config.yaml
num_hidden_layers: 9
experts_per_token: 2
d_expert: 160
d_shared_expert: 256
router_score: "softmax"
normalize_top_k: false
balance_bias: false
lr_router: 0.000338
norm_eps: 1e-05
tie_word_embeddings: false
beta1: 0.95
train_tokens: 266600000
max_steps: 8136
Below are experts of layer 6 (counted from 0) of a mixture-of-experts language model. Rows are named router (the router's row for the expert), gate (a neuron's input weights, with its number), up (a neuron's input weights, with its number) and show model dimensions 192-239. Each number is 128 + 24 x the weight over its row's rms, rounded and kept within 0 to 255. Numbers have three digits each.
After each expert's rows: a language model's description of what the expert responds to. This comes from a sample of Wikipedia text that the model never trained on.

# expert 10
router:131088097059102106115110148097123140080102131155110124101173146124086130107175143138072151123167159129114164142158133152134146146077132150110155
gate2:143174121135146133123141148127130112119115125125126154079128116136154099134128131126115096119138113123144181130147125116116118153109193129151101
up2:123173123142097132119129172108143140158162146127134136124138105119148159121138144134131121086128103101100094081066094147154123160101144159097164
gate3:114142127139132080131143120190116119124123113115108116135091066177107129071165125105138129141162138121099141140127144109124137119127114144124180
up3:162119086119147155108113138110125103187126109133122128121113167108131106095110165104122115147142117131132149114142133213173113117123167115114114
gate4:109124135094105147129105108131172127136125147139082151110084126111166104111129171103110096135113154119130148147142138134159111126136139136178120
up4:136152113107169130113128160193122130107156099131117156123126111156111105077100135136108145117139129166106139145128130145133110127171111124085114
gate5:124146149117137113140135158085128080142121112124119106115093138087128126111176132142087118187149139118156105083145113158101103119138112126105129
up5:149113117139139124152126135105114128160106140138174150141117145120097116058129100128107126133109148125136094110126125140118108090115120134106132
gate6:149130117099118130079142141115110134149206150110077158149127114099142118138124144109125106116139135128133163131095131135124140122140129097176150
up6:089125117154141110115107137121148122116142112183124133109177146095137137124136134142160153112114167089108134138126120207184170131103097129101164
gate7:139125100141134133055122104121152199116112130125123045128107124173076074125102095122129150114131125136118112156134136161143134165126142117120182
up7:146113132143129092119113127129114159126147128138117150184120126096148167101099134095166150186147137131135129133135127200130095124066132132112126
gate8:108118127106123123102092149125086159117083123160119130106122104141137150152165125126093146182127173123097161135151092146124082110168117135145107
up8:113056103121141115106144123133151110123124172139123105123128122106125146142079127134142095078121137122032113139129126106128105097144152100118107
gate9:098140107132099061125150111138104120106131134143123119110185103117136095157129091142143091109186135153100126131103159125130143142072129168141113
up9:131119120093135124116149127078112106120110105155115132141139100169140120135165140138128119137147176129105108124120121106165094096124073100119133
gate10:124101133066138180131123128127171151108111113128143113130146125165131119121098094107128125129148142083106135094157097181128110118153147154122156
up10:129167121130102126139139128138107122116091161125133086105132129125097137108120077138119128142134092137168084113127114108117149159101124126095143
gate11:149103155104129129094121093163114132116075096172097127136143125126112100113161115145128103142136094123145103126108137138113144109110153159158150
up11:137120126092123104157115076122107111127122139127129177080087127113174107170143120156168139139044151119132114096155108129111129117128121150109187
Description: Table units and separators

# expert 14
router:130101134099120138103142136147101149103111119156119132116140170131084135105142150127098104139133163142119160125124114131126103133104177155116149
gate0:103107117154113124146096101113124172146154144113136150136135166128135112162137100137103121120092120130160119127115135099122097127121151126163145
up0:141093138094118128117131129100137110126169173104170138099109109153126127138122131129130143135085107175121099129111115171159157134132106139104134
gate1:127128137116140115147127137143129104106133129135118116065123122128068099130106150113125081191121145117121090140135148097133091130138179123122103
up1:130141133146131130154117118108154102109132161175143093145125123149122132135121128144130166138160147123136149085083171186146112128111119186174170
gate2:130091119131116149108130113129119141127130080118122123107136129148117155166130129118120125111118120126155152125094079148116152109119155134110151
up2:136135142082147152132184124091123191153119169074159110115149135140121084131168124133105081134076165171108128120121123146164151130114122140168129
gate3:156167081125172137085139150148108149104168130151105102118113156198145129137108129154087083132126105132128125143167095155124149122218095135143104
up3:177086104141130156142132144125127149119159093128130104110178128127138098135120105119142118130148126098213139107138171133149115120166117133134128
gate4:096104150140129111130189108181145099119115123128105136139125101173106121100137119147161134138137117141083124170125089129114132110131173139123111
up4:106140118106103126143122126119101134082102124091110126074166130160135153141162130113144098178143104092095102161100113131116141119167146078121149
gate5:152123126128104122154116170112142100102177128103093132138133134144039077090145122116129116133132143164078105149118130149123114128110136132119157
up5:143144116125127141093124123132105152132094115113134149144154160182122130131135144098123135103136095099127114149082130139110121081124125143137116
gate6:134138119144127115146135131133140123121130133168128125132147084117098151146121177123141052124106128073137185130147148121173135152148117127101135
up6:138114109130140140082127095155129133128176145080099130154124129132131100117112127098128086133130103084109117123084154131139116110132112115140119
gate7:145136131142147145082140095128135115121111065152136084156111112095132172107108136149146101127146123100103128111130156119096146143118116195096136
up7:150127177144161129120085123085129151117163088132131075123081130170156125112126164122111159106132075136125176150116136177147108115146101116179134
gate8:110129151133135129119085171128108098139138147128135148163127134148137130104124106126136164128089147148127129164156102098128172144125136142061183
up8:177129134121127129117120182127154127134116113148152192115106150120137155134150139092148157135148142144114124115131123126122146127150146134157126
gate9:126132112109130147137113127115113115110105127132119117123103101081091186136158148126113156140124160126142122150120133118086135150125098145137128
up9:122128149121115128129121108162125161108171100119129145134102116138119116125097120165147134156124158181116103147142147125181151115125103114159073
Description: Words after articles

# expert 4
router:148094104088106119096164161087108158150117099122110143115155134128113137123175131110116149149142134147177134107129165176135131144117131145093120
gate2:128094140133173114118090136119104115171129109128077095148173136092120142141142142089130118136116123129122120089134132141128093126113129135103121
up2:145127096110115111143110139156131088138133126133143122124123103155141169124139080131122124138140136136095097142149124141094112113123133073107087
gate3:139134118139086124151125090134115132131124133121101122166124126121105114140160083139129094144144116142136136154121078107129147122107123145145115
up3:133114147114131117142129153134130108128144131130133114131119168191142114117111126075104134120114141122113150122125107146129137107136124142136099
gate4:202127139121140146134134135124140118129143119077116101143123112122121145131145130133133136128117107166123106110153180169134128115116072147174142
up4:094093147136128147139118128119130120093119071148150126134108108098120149157118136148133157126082109130129155127082134111132107138085129128109150
gate5:141123137141128149125185125138149101143119117131157196100123111136131070121127159073128169126083108128111070129096145171138120128123118132145118
up5:104133136119147148187090128130109134093106155110095121149071110151123128108139135132171101110109165141111127180119129093152176102135138140100114
gate6:124110099141100127135128085136117186145096175159126159148099128159134123096179127135078102140091141130115080076135129117106134107151123095092089
up6:116134136128129116161112112107130135104111116089149181152083121074128092135150127091153128105124122103127098083130083165118127115115121103125118
gate7:117124126078163064099138126144137138118145128085090131124164105127127125105123123136120156124123120141149086107119166130078148078128129149142103
up7:155101119128166131140156118094125146195070133058122090121079115109138160126142094171103127146142117129083163149105127130109110125142116121137168
gate8:125143052116134128149126132108142131113193087095128138147147144098114106121129123138121155124137138117104132101154157134109131163142133175089127
up8:109171105114125081056131157148115144156101152098156137142141143111130108123092097147126155106094151154081126090116129136126155169121128128140203
gate9:157126133153121141126135139127117145176091122087109138151136122148105128120171119141134149134129147114101124126166119140097102134170125129153178
up9:130125133140129130087119120100131059098103110105151170139130134215158103127116136161148146117128126167125099073112146134146143124143107134078113
gate10:116113145122111086142154131093127138093135122113129149141130120122127142126141128075107117120123154129121083080132107143127160134117105131139127
up10:128111158118131128133137113125135123101115123128136146126072114111124134112169126106122130139154144125108135116161102076149132167119137124132153
gate11:125105121121118118086093109150154115137127088140133133115085080118115154131146130126086105133136117135119122138145127139146136127130135168154127
up11:107109128153124135154098127075122109108135127138137122136138133115140127124153128134142162184085148138158179111083163110119103157124173094163160
Description: Taxonomy and bio punctuation

# expert 20
router:129126095128087133129134147121059131120117115144155128110111171129092115094131153152123117134132127146167137136101153133157097134093114166076120
gate2:125099130151131112108134127133135115111151141134158091142115168124128066113129138090142124130136079124158109088123130123154134086086153166132157
up2:109114123148113119129163132159128103119153154140164147152115109155169102161127134136158143122130180153127128127115128130084058106103124130100129
gate3:161101121154147175119127157126086146125160123145098065091140113151106152123144097183109141110126117148134116121109138080169085114081099119146128
up3:113097155126184145111118123119105132116141144124107086136133122117117081125077145139169136067123135156172132124132083105123161126141102131093117
gate4:123145145126087093153149108092103129110061117141084104100100124137174162105116117139136115184127133127129099133132109119143129126116112117150123
up4:142126129155094112100134080083144145139183147124129119124109147098087154114120138137114123134144147132138108155126151166148112135112085142164119
gate5:122099141150142141165116163130125112160140128154076114125157123135156121133142166131124146108115121185159123181177158166154104107092179115089143
up5:117141141143139185126126123138110129128141118127133176118106147122130110075131116148153132102150148130131119150148108127158128124131172135097147
gate6:160121105108105109136126151122103099162140185140098127083147119164093123127122129129165117150132104129122119136134131094168075137116142104137147
up6:120146118146129132121151129087114100157103099141151135132084128098147118134164112136114094132173133168147139126110085107112143120139107096118124
gate7:105146129100123136100175150122099123109124141128112193098141133122169127124133139129147157101179125123101135083125109134152144130137101211106138
up7:124104138128091123137134105132171148141148104172156143179142116137161155119136091094069112178120150124170139156118141122132108124130123126166149
gate8:125102120102121122129161129104102106124131129082096107109137126164149128107163126147137127101107109113120130143110139122112128109078129128131139
up8:150068134114111154129128149128132184128152125143111115120095125109155132137131144142173137121114098087138143159110164128127109121172140089142121
gate9:130050116126187158095100136128089127123137144100107168165159138139163122082156115126109145150089145128148119107103153129133095108107174149128118
up9:135120108112144134112113137099128133125163138163147137149113141160144105118100167112148121095167117159158138061093132183114135155140133134120133
gate10:131103125120116105121114158129115173115140143159120156142135109132121112129148116179141157091128123127131155123173111178118119109129130157129140
up10:082118148128158118133124122142088107130125112111107122127151127151202122133156138099125162126116143121101155098094106138119142133150139146166112
gate11:115098170137073119122130128152064089099141144123116122136112127156122101096115153158145135127124168131118103124139088104131127127160140157118134
up11:131113114102100129141152114166129119154130151081132089090124124112117127111111132085170111131092127136130117081185136105086128145118120119114141
Description: South Asian/Arabic name pieces

# expert 7
router:076124132104065076114158121132119146141096143131136143122105120140050074127137178123122139118184146136139139106077147140144141132118115132118133
gate13:181117114069103088129116130108136091147096114113141116151140116128110150126067169159152091155061099135128120120135133103097103130106111083141132
up13:127109099139080087088136102152126074089122156121128152141129119091123139110097137116101106139141118110142130148164132162152106101113125101133121
gate14:115110132095105093121107130113114191102110125157101104143142139118128094164144107141112124163072132125168128128122090140083127109120129139188116
up14:152169107112096164143102136101124160165119126113102143108185119120166126128134116128133132129099134117129148132118139141104123114159133133166131
gate15:113138128131127092127177112130114127128119128091160124090160129123129114112149148112120132133100110117138119126123117130179149123126123129145097
up15:112179163097149106164134134125155131138122159152133123130157160144171084148115088128109160169124129112131124130196106107155095116161128118127126
gate16:102128129114141103123095130147093157101124157133157119108168119174096112035130151115139110127094129095132151106074131166125093152123150125170128
up16:151129119106127104124125132132119112115132113128110101117111154110121111131115115108105156042145147125136086156112118158129100169142130183109171
gate17:130118144126079171147121131152124143128095164155126127124119158137139120117118128111115116113085190154079138127100119140144107129122110155108139
up17:110147124095112080117137141137115127112126133119127161127156127163129129132150098103216123119139106134140131085136104140055117133111110118133129
gate18:127124111120138103100149090143169147132115109151122133117134059138130111136122120126119130134129126144131108124115110119131099167181098114074115
up18:091158149085123134128134178116125131134117138190087131123154124137165090119087111135126140133110140129106125137145091099192148081131109124120121
gate19:130118119149155127097134140081148159117128133117102121161097147111107146112125147148121082126136124107078128122115107073139082123125093094137125
up19:119117115119137149123124119116126137151119133151096112156124134130112163101088202132121116106124117086111108093117090137141149126124132142139079
gate20:112162128145126128083122146124117131136133175128154119175127183131088112155118130114112119116113139135135122119130125093153122134156114134127185
up20:164121129126103142085071132160092128142123125136154123090130151091080152147151133115097119084122172133121120116118105126134131129128124122139113
gate21:142118128078135117144155136128133141158151138152145151113102113135131117153144153082158120139134144089123122102172155182095094106131124057088152
up21:139114103114110127158123129111122125146132133141134111149112113145119116109129096080136166153126151103083130155122163119117177147145149150122107
gate22:137115129130141127145105141111146136154126135155122152130106128141120127161126109151134067106131111117117154127083135119145096133049110170123125
up22:096133085152147137143157152147131106119102096147122147127086137171095148116120111136176122125149131122125171103147130178109111095181127125144139
Description: Section headings, table headers

# expert 11
router:118095103128104126137125144108096147113117095118143133143137167180095123100154137140104116140124149141152133129080144141151150129117140134136092
gate0:098109130163122121167129131133139137141127104117117111130117154135090131129149134135141186071111133148162114144106132128136121116097118112114116
up0:121153149132125088106119114098144135152132185187148142136062115158118125125148142133170183134142125131109170135139107182128160152126129137147127
gate1:152119113093095133139107148132121146111136140136093127185125171182128117145117109159102126124120151133128137172163153100106128154126126156092207
up1:113107115114118131103111103139184096112116146137125135141119128091100110120128127142136139129119129101123189150126103130155117126170135175098082
gate2:126100143128133091154146140080171100115152125116114071135150137122162123107085129133076124152122156139119092084127094178093092140162100186112160
up2:153120067145124145121151085112130109164150095098122108119124131153138158131133144126173119115109141164109128112175127135123127140160091112131128
gate3:086123085151106115134129133128072108126141112103125126146184155133093135130125153131121080108157124158118108076123118120117127128161099113141131
up3:134137105151108105122128139138104130147154144189160122119148172154116136137126134126143118085146147145107135153129144122136098113143134130143127
gate4:161122151125128150119133163122108130150124118149118129149155084121116103133164142095140113142105106170138121149132103139110172132185127166134123
up4:141084163133126116089113128114087135127100131130164133152132147086070109128151129122125077105149134129125109136138156168121125129129120181156131
gate5:128127099111131127121131128138139118130121165173115137145127120144091105082120150156143105114118127113105127129141128138128133141082093119138102
up5:101112117093119132124136147145109099084127125156156124076148136140120121158147106092124124137122158132148176115173142126093120128127150095172105
gate6:097126147110114155132151151135142138126083170110150110097104113124113103121122099097158134129118081134107130138151104088127157133142118139081110
up6:094100110112122116130130122122132111092128125111132113132122131146143096105144135197125088110108143149124099190084166149079172125131115155144145
gate7:123114150089111125144085114126151114123089140127160102162140130111140096091146153126158094065109162150115105084119083140155117091141120106157108
up7:117122145101193079125160173108119163147103095106137094130111122127151128147092091114094142137082164142165118149174126103124122137187138120133091
gate8:173133123153148136110082131127125113121135135146136169134105135118126111133145120128120137148125161105117131103114071125124125130086104150141114
up8:096131142127137149129128115112078130119115083150110119172149109146118102143078123166147137139116125141136148142159122115127098129133189116131142
gate9:107117106162124101124123104094098131139187158096122086129175140174103120128088139162113119176154147098128093110129114122121131105160137098125101
up9:136117100158155152126128156131125087134149134121110145159127148112117105125148133127094091121169128114099121149121087117113142137110127136127106
Description: First names of people

# expert 18
router:127127139115105070115128133086121166119102133134145131146128165150098106079145127124126123123143135142161147188090124128141132169136183153123131
gate0:094131136125107139159115058117170103108122090118158099115073128132131124105186105124112076090082135118131185118119163140136123130148149115134100
up0:148122172107103099122127141145123157143148126140156126142145092095134124143093149118099128113104103128133125150113144154073111170135132125117105
gate1:094130128119171137105082128125127098110104166104133096138115121125128127130158157057180122117102077105181124112112110131135086150137099107139126
up1:126121124143056133183116132160114109126111132131140173129178116102148124141161153178101106128118170130105129113129148124138175142104134153115096
gate2:107111128139128137080125114111115130119102118090085157154094128125118109099154107117136139115126096134125110157127143121138094188117139119103151
up2:118111130139090097111125103149145150107161099117139119136139133124101107124134061151142127094104099144105109114096139125121129179125175137132134
gate3:104108129144157138156142123156147176097068134141113156160125120146114126152153132153148077149127120152131123148127072136124113125140157174101152
up3:127107099122128071115095083124121180201153111086129139148110133119130162124141147142179128154143146165148096131159139137141135127117132137182114
gate4:125156125142116122130133122117134127104161148140117154113129073162146167055139103120136069143148124142126163126136129106119144133108127131185138
up4:130128135158194116127163158163131137123123126105074068122118145076100136129156108136151168153135095150129132124144163193137108116116171150141128
gate5:123166134163101114117125171095198112183097143101116127138108098139119112108127135118118149137125140095115125111125107143076089142148118125146092
up5:106137121123155079124136136112074091168171137174132077162098112132148104145123157132126091121128139122175120156142101143106169093134105138109104
gate6:095117105129148180130156109155092180127146132084131096158161158137130110115135150150112113129149068143139125129126137137097133133131158147119081
up6:129119145135156132142119128128133158212125087165147120092150140088109161115138113118098144143108099113158151132125156132089150164108107149128106
gate7:155167092137164117085131146121125166086127180131092133129176112081133097151065099141111101134117084144130136141130119125119118126100152129131135
up7:085125125137090162098123097112131126093115160150127138097160111147122100112165111101089120107118124133164113109129123071151107104112101131113112
gate8:189117162101119066128093102131137123116118090130109110128151107163127122112140114096192123179079152147122135103124165133068163138130084132114142
up8:118163142112091127113117128144144140131159110093113118143188076134146160099162113124159159119129105113123134124128133132076126175144152124120139
gate9:131125180126092139140133115152126176093128128165167134121128118087115093154099111122147127137126122142130087164086149093142111164097111149113131
up9:083112121137148189114186138133114126092129113123199113120122119115157129112103182139142138150148118166127128113108102121108146167126132094130148
Description: Sports league context

# expert 22
router:122104092094145125103147123124113143111097118104135127088119143159102121090137125152115144129165129149156144124118177133141142116123167134117116
gate0:079109180149111108126099165161146138170122136170126168157163129064127172081119122122115119112131166120088125101161099106112137111132148110139133
up0:070144153127115142155112160145123132122094111149123141141074102112119146126139100141143100139098152095121162160147117101129142121109132092145124
gate1:092104118112148124132124116141130122100122143142142109099117122141141187114137090119119105135119114130144116154130154126143132151137114112127118
up1:150101089147105122136150106169102143142128143163134127136154137119090115090143129075133157142106158091138132103137075145132148137136107093128150
gate2:115148111167171138130125183124119114137121121130130098126109117125093126115210104135128118139128111126139130145165156128145093093132110129136157
up2:125131132115177158173133153126101164176120150110138158077073188126125112124129136160131105126114124123173157108141128141140120072144107163180114
gate3:106090146132161131127172128149139130118142130119128142094114146146126158123135132135147135128117166099120113126132154128142130136179132117170059
up3:098116133100122117138125134111101150139123182119123134140141147079175172136165148132109128087138137154126100118167140099143153141134157096135080
gate4:165110091130161158060153143121141118141112069126153132128155094180141124154177104147138132134101123181108097138119136117141126134137131111147068
up4:120125127095102090137090107156117170118143157095123114145112078121125115125140144140119172132138129132162076139134125101087090125122106099168115
gate5:124133135090139149144145062145097111098180104098139105141115120173102117099117152094113106128153102101163139148114134133164090113112155106119123
up5:133135100178136107116116126141120135117132096158121124139120168129134173130114154158136156134111181138099140119158086131128098156173134139111127
gate6:127132139166120146120124137151165103163111096129154103142112156147137161144127135141121171106106130132175136128135125153128130129114124114118179
up6:140125138128140167124128139157165115127126126099132140142129142127143140126108118133118085137110191145109158161120118149138153143115105123091122
gate7:121128144115127129136149154122131081113159113124132108141129138134141127120158128109049114124107146123103129143138141112111128128095095170181126
up7:136108130115120194148112086128136154123172142132093142115050166119106175159109153092091105121142091174106127121157120095129155126123092153158133
gate8:116053105115166126171124169119116149166097102085088086113118148139131102093147125132107110095158123113162095104145113122161134095149138139140110
up8:129135135174154142161100151153098172112126136100135128114103174103139133112142092166128134090117156116109114088128122103154089136128120152144146
gate9:131115127122120146168193111125145131113118110151110098090107111151115121062125142154171147134114141148126147122122133100086122155159125126128128
up9:143111132124095111104123148129158164113089131204146119102125126153127076085120087137160134128126139135171147124115137091110138095138134160064138
Description: Romance-language pieces

# expert 8
router:120127123053133123084155166066096155116111128130111138100127130110118116114141160115106141123127128159204144169139115142133135136115133131119135
gate2:143102158112174082144137158185088109126131113140121124145186084142113145154115158120117108133104124127147129114121101136106129184140113151123128
up2:169124142122076140110117138100118087175130137103114164117123103123076130126143129141180112134135096101144133102143136118129112125148133130117159
gate3:112138168126192144105139111131078136122144137162133124109143134127136123048122159187141126109114137129103144126049116122099140139153146131120152
up3:134143130141120084151135136121141171124153135062111128135139110121119095170099134130140155111083140149153094119102155094084088132130126121119083
gate4:147138123097156105152147166147173132121116133144118161119126125066112150128111071093127130110130161163163157115093156100130191099115100113160119
up4:116079131133116127130147108143104139132143156139091143123072143130109086140125132111181159105142096099122144123099124137160094155159159126116158
gate5:084125073091163178127132128170102134145119159059151099143145099125114137121101099115118082142151135153128112116113177062136149130122128145113130
up5:128091162132116075149127048165115154161127128131145111145119137138120129116141085126127123130133128124111106099136123156094073127081119144130122
gate6:104134122115153124146123140135119113126062130133128125069087130123143124121092141142127081056115077140127170163138086141106107138106145092146110
up6:121149157145076117137124121149132122106149103153137041194129135155117084127124144128121131175135123125146092099147144139149119138122135131125190
gate7:127123126123151138116141155118092129127134148127080079122130111130108085116110162148151102107099096119138133094119143043131151107093066154160128
up7:148141118141166090099129143117132156109123103147114127128103165125122118114160156146075145126148162128175102118140163066140127130188123130094130
gate8:118130133130136142145133123141105128128127128128124136136152113112127117133105115112083120112140103135155111181165091104148132121116120093094146
up8:140143075134123173112118128129150117141084109156107102112168069130119093137126111143138113129119113095115093138112122135172127156151131104173124
gate9:137096114113118127108124112092097100130107099130130088133082145073133144160162110120140129118118169128119103167116125142124100141103074125136050
up9:159142144141108113169111158126108149107139128159140136140115155160102161144103127164135125135135129117171139143217162123108116110123138140136125
gate10:164116106122161147083104134142144133101126107134106136154131132118119133118122152108082127158092108098151121128113070140125134141129114110154109
up10:122126155119130089155128127081113131117161207102131129112183101132125126129136147094145118171094142150143128119132177093118127090092112144107140
gate11:149138088171104108110186144106151112131119137101142152155102066085123096129154115129100131060128111090147138180150131127116158099135118092140114
up11:124138128127120142175137164122130130172106108112147116109107127109174119128124114153139138119157102128100143104123145089196115181173146164148143
Description: Physical description words

# expert 17
router:117142109133120085122140146098111120114116128146141113139113184116102102099141161084127119131141113129125186156132143138127120146088154152120163
gate2:169102138173107160137141136103099144119124130138133160128144197109108114140121143143102116123161121134133113133109121120147129147127140094178083
up2:112159101096143088092105129124116086135108126132103166159125106177123120096146132135126100122123130127129119119140097123125115114156102126099089
gate3:192105106128100074097079070146084105080160139125134174162092179138120118149146130120144125130124129123139143140110145099128130123126150122096156
up3:146193127148141157144108156095129176191149125148103116166127077110130164090135136130098133109172139159125136139131154125099100158124119075127176
gate4:149112108110110130138126164126133123112136119124132127120099146164122143136111116151178160118126118138122124090131128160143138165128126155155149
up4:119155168039154146080147130159132121093142135163133131100155133132172130140132143111154151128130128104142149114118126117163127127154106150129089
gate5:110129109171124134073155147103123138116131112207123123139178124143151128115129122153120139126118135129113077126129130155121073115152107120145180
up5:158139139055115123142122095155105085112145145169111061170115132144108164116124154139167123150157156154107111112153153169122106107127165181136151
gate6:158141109124123126151097123140144181130151133128121139127096125128127100093135131085132090149166107134148119103111128115148145122133088129138135
up6:098167144107113128121127130120196182153119084120081156158161127089128150127132129119116108116168140135128150149129126115080111110108117079140119
gate7:103120070153150120107140105116134098112130094086116116130142139125111120103117133065123129144130114146139120166140146123112160165087096135140128
up7:159104160166115134116102083150165098130138110109115143129184120140148112093155126089123148128118110105130102153162099101124134153086135153119127
gate8:099166154140109106085155145155131088119077140135131125126137079109111114120118160102108108117117096119135138138129140137179128127121135171100130
up8:148126147123119120115129145123116086130124109153108137136105093118115120141095096145115099120108143114135142099126159137135106154116127103125122
gate9:154153116169134090139097139139167132073144147125150108126144122154116124109079092144166124136124129112134186137163179123091146125095149144151106
up9:118125168133165117111133129151134132126139146140115117085120185120104127148135102132095072124106154154162110118150073140110137150120134167117136
gate10:149168128124132149134168098124149135120121134129107090115119117112125099129121156153123079103127138135129075102094135121096111102108129097152095
up10:103128120045127137161220125137188128151131102149103113118150088127170190126162112091151086139092179147128115130120118114145129139127160084119164
gate11:108094181112119089118113148149110130153157146103162106120124130146152131142140145178098072116134127147130145143161114094110129124122104114126093
up11:168121139142082149143141103103124137137109160130111097174115184152159139113066100139143148106132130140118153125126130161145094138140098138105128
Description: Inner word pieces

# expert 3
router:135106086093114093106115142094123149105100089147099149105138161167101124112185158139080134118158127150139153135130110145118109137110140167102132
gate0:129111131045127112133133177113139095116114154111139110123133115082101127125100113126148124141134129163106100136125134089116109110188133127131133
up0:150109160170187127166136155128123122164173125136146125123095129135138128144115111122094074090136145141116135087140129125101150140171115111143127
gate1:078163127152105108085106115110151130119114118146124128097129134110087144144141171173158125163107110149144099148119176090177140152115096129135099
up1:122154133118119128106128159137169137096105135130119131115117085063165105103118130077173105087119124121045115150137142121130116132102107144167155
gate2:168160112133117087100124138158148118156083150107122093164104160120095122117131167171136144093106131137129159147081090115078168161173163126114128
up2:120167143152103112134097179139064140072144120099141135131120131145140139126115125121070157148126146101112127133126117138131112122130120118062138
gate3:121132106172117109146188137127134134087160132088089163112171169153109148133155107089129064112111107166113124110124171125121126126150104125140175
up3:171134128131134098148207134142097180134133095109106136151181141119146133133099147127115123087124166183118157126120157099114119123138155127156169
gate4:163109097088117138118116128147127139134127129127129112113143101121107127148139085112091114155121128090093145127109110160123116101192149137103113
up4:146132129118153105129121134146094128123100088124128066101125146133118136095163119126128138190108105121112193128079118127135141100150162162139124
gate5:118130124133103117101121094124103141153148068142117134142171093158106090155121183101107137119126138173152126135110151116136178173180113128126159
up5:117135141133131132134112045128162128112132132187121095113134128117105135106109127127138119156113098132065131123128131102132181105127143097146176
gate6:071111149123115137140168133091121148133093103134052166132122099139133188150126153158112127157130119070145125151113088135140101120119170137166109
up6:135110111134125121164110121123134155145090137150152111136115135111132127078101086098145097133140126142140152131152147126163129135142104198107115
gate7:157147117106127068092149094125139130122121086111190180127113120127155135105123147152143119148125136170104126104100126150125079129112135127108107
up7:118063126136116131097127125068074107132150120132105163127140118122129126128148111124156099125150074184128145118098172142116147119106148143108106
gate8:149163164109092107157111114127151124126164160163134135106117088142158126130149130136163151122110106115157094185135153129117162127129151123152107
up8:173153134119064107128115104123129100115111122137115112127126127106123122140100104135123140094099165116090137096081127095130126077124139111114118
gate9:168115140105115090084149153154117133081125121119114113102130145150137174140122133144137130128115129152136162129147161127103167131110095165066158
up9:143186119233143165149151133113118070121107100136125106120098127101122111150131117119150121132170108136131100155102109144119158128113145168129137
Description: Institution and place names

# expert 9
router:109137117078111121106149151116125151129094122137139140093135165167110102127148131131114139150175142164157178100094158156133148169116134122117111
gate13:087171105125134125100117123130153144153133093136141081122111139115110136099136156117173129166137088125136130140135134138130107157111096139115157
up13:193133170129105130144154150123085147131187142145127142123139143170169129117134161156103097129128137129126083150180128132098074157151103127128144
gate14:121052119094139128123102129151140119138124108143107141092122102125144106126139147138168142071100130155163193117151154115119129129121170153147094
up14:114167088116096103084133105104108135149081141089122129158115126128122147125124109162111105114139169122150122158080123125120136063099102145121131
gate15:142137117133154114123125127131154126130121163071117125131124098081116127137078131187169146145111193082099148128151162124133130126156135127136130
up15:116128124159090102100100141145104140089124139126119119122125133141127151127104130109152108142156128105123106130142143138127130144123158133137127
gate16:095116116128198111090142106152203175215092133144118137076127127182118112103131124141181138135124128142105141051127101158162130108123137149138126
up16:105122136113130075140121124134085124123110118109153102169132138107099156095133096073138109167098114133175158134131079090129144124138096155108124
gate17:151137131084135114146187068135124131114127116128185168138114114129183110128133127140103151138127142132117150141128135109113161127102131129134150
up17:106144128158116164129127098172123135138126155117158198133117132112109132141136126133110132103105122131127150130106139151123143063128113148107125
gate18:102125145134114108112149119119163145117168175127163161151111120114181120142117150171124130130110086129124110136081117158136137154125084122186127
up18:074112141127074168117101134125116122166125105108085118129085105123126141146114166098119082137104146126124141128115146119178134134127143172141121
gate19:122135120102118128103126102140127140112207135093124146140112173116138107098140123108132128115111116191107126123109111098137166157089133153143157
up19:124120172126109125123141108106155148128158196136121160125133145132147105111116135120084138130099168174132104130157119178133118127135102126153143
gate20:123113130126130108140131099138150153097125141143198132108157128140108125129076111111150099103161112139106079196129118128177154122127113135139161
up20:132164137137126156116177121130068116132135154129122098128062146143156126153147128129114119166133122143150147104131105134118147190084131159082096
gate21:089139152078165120096130105174118165132116113108150166122134136170126088117142101101177142116110096120114121130129186122112127134061120146134109
up21:106114103131087133123125103120136118165138119156110120117131160115110126113129192108121119159134096093133158115193086155119116124114109112175094
gate22:109119065124115157122144127128132132154131131149117157123121092152129126161208099156117096124098116118139120129130090133133079149098138127116156
up22:169091161121135149119093103106127126129133178141133150135097202157136154084105098138133124159109136159137154072127110121119142135136108119167136
Description: Line breaks in lists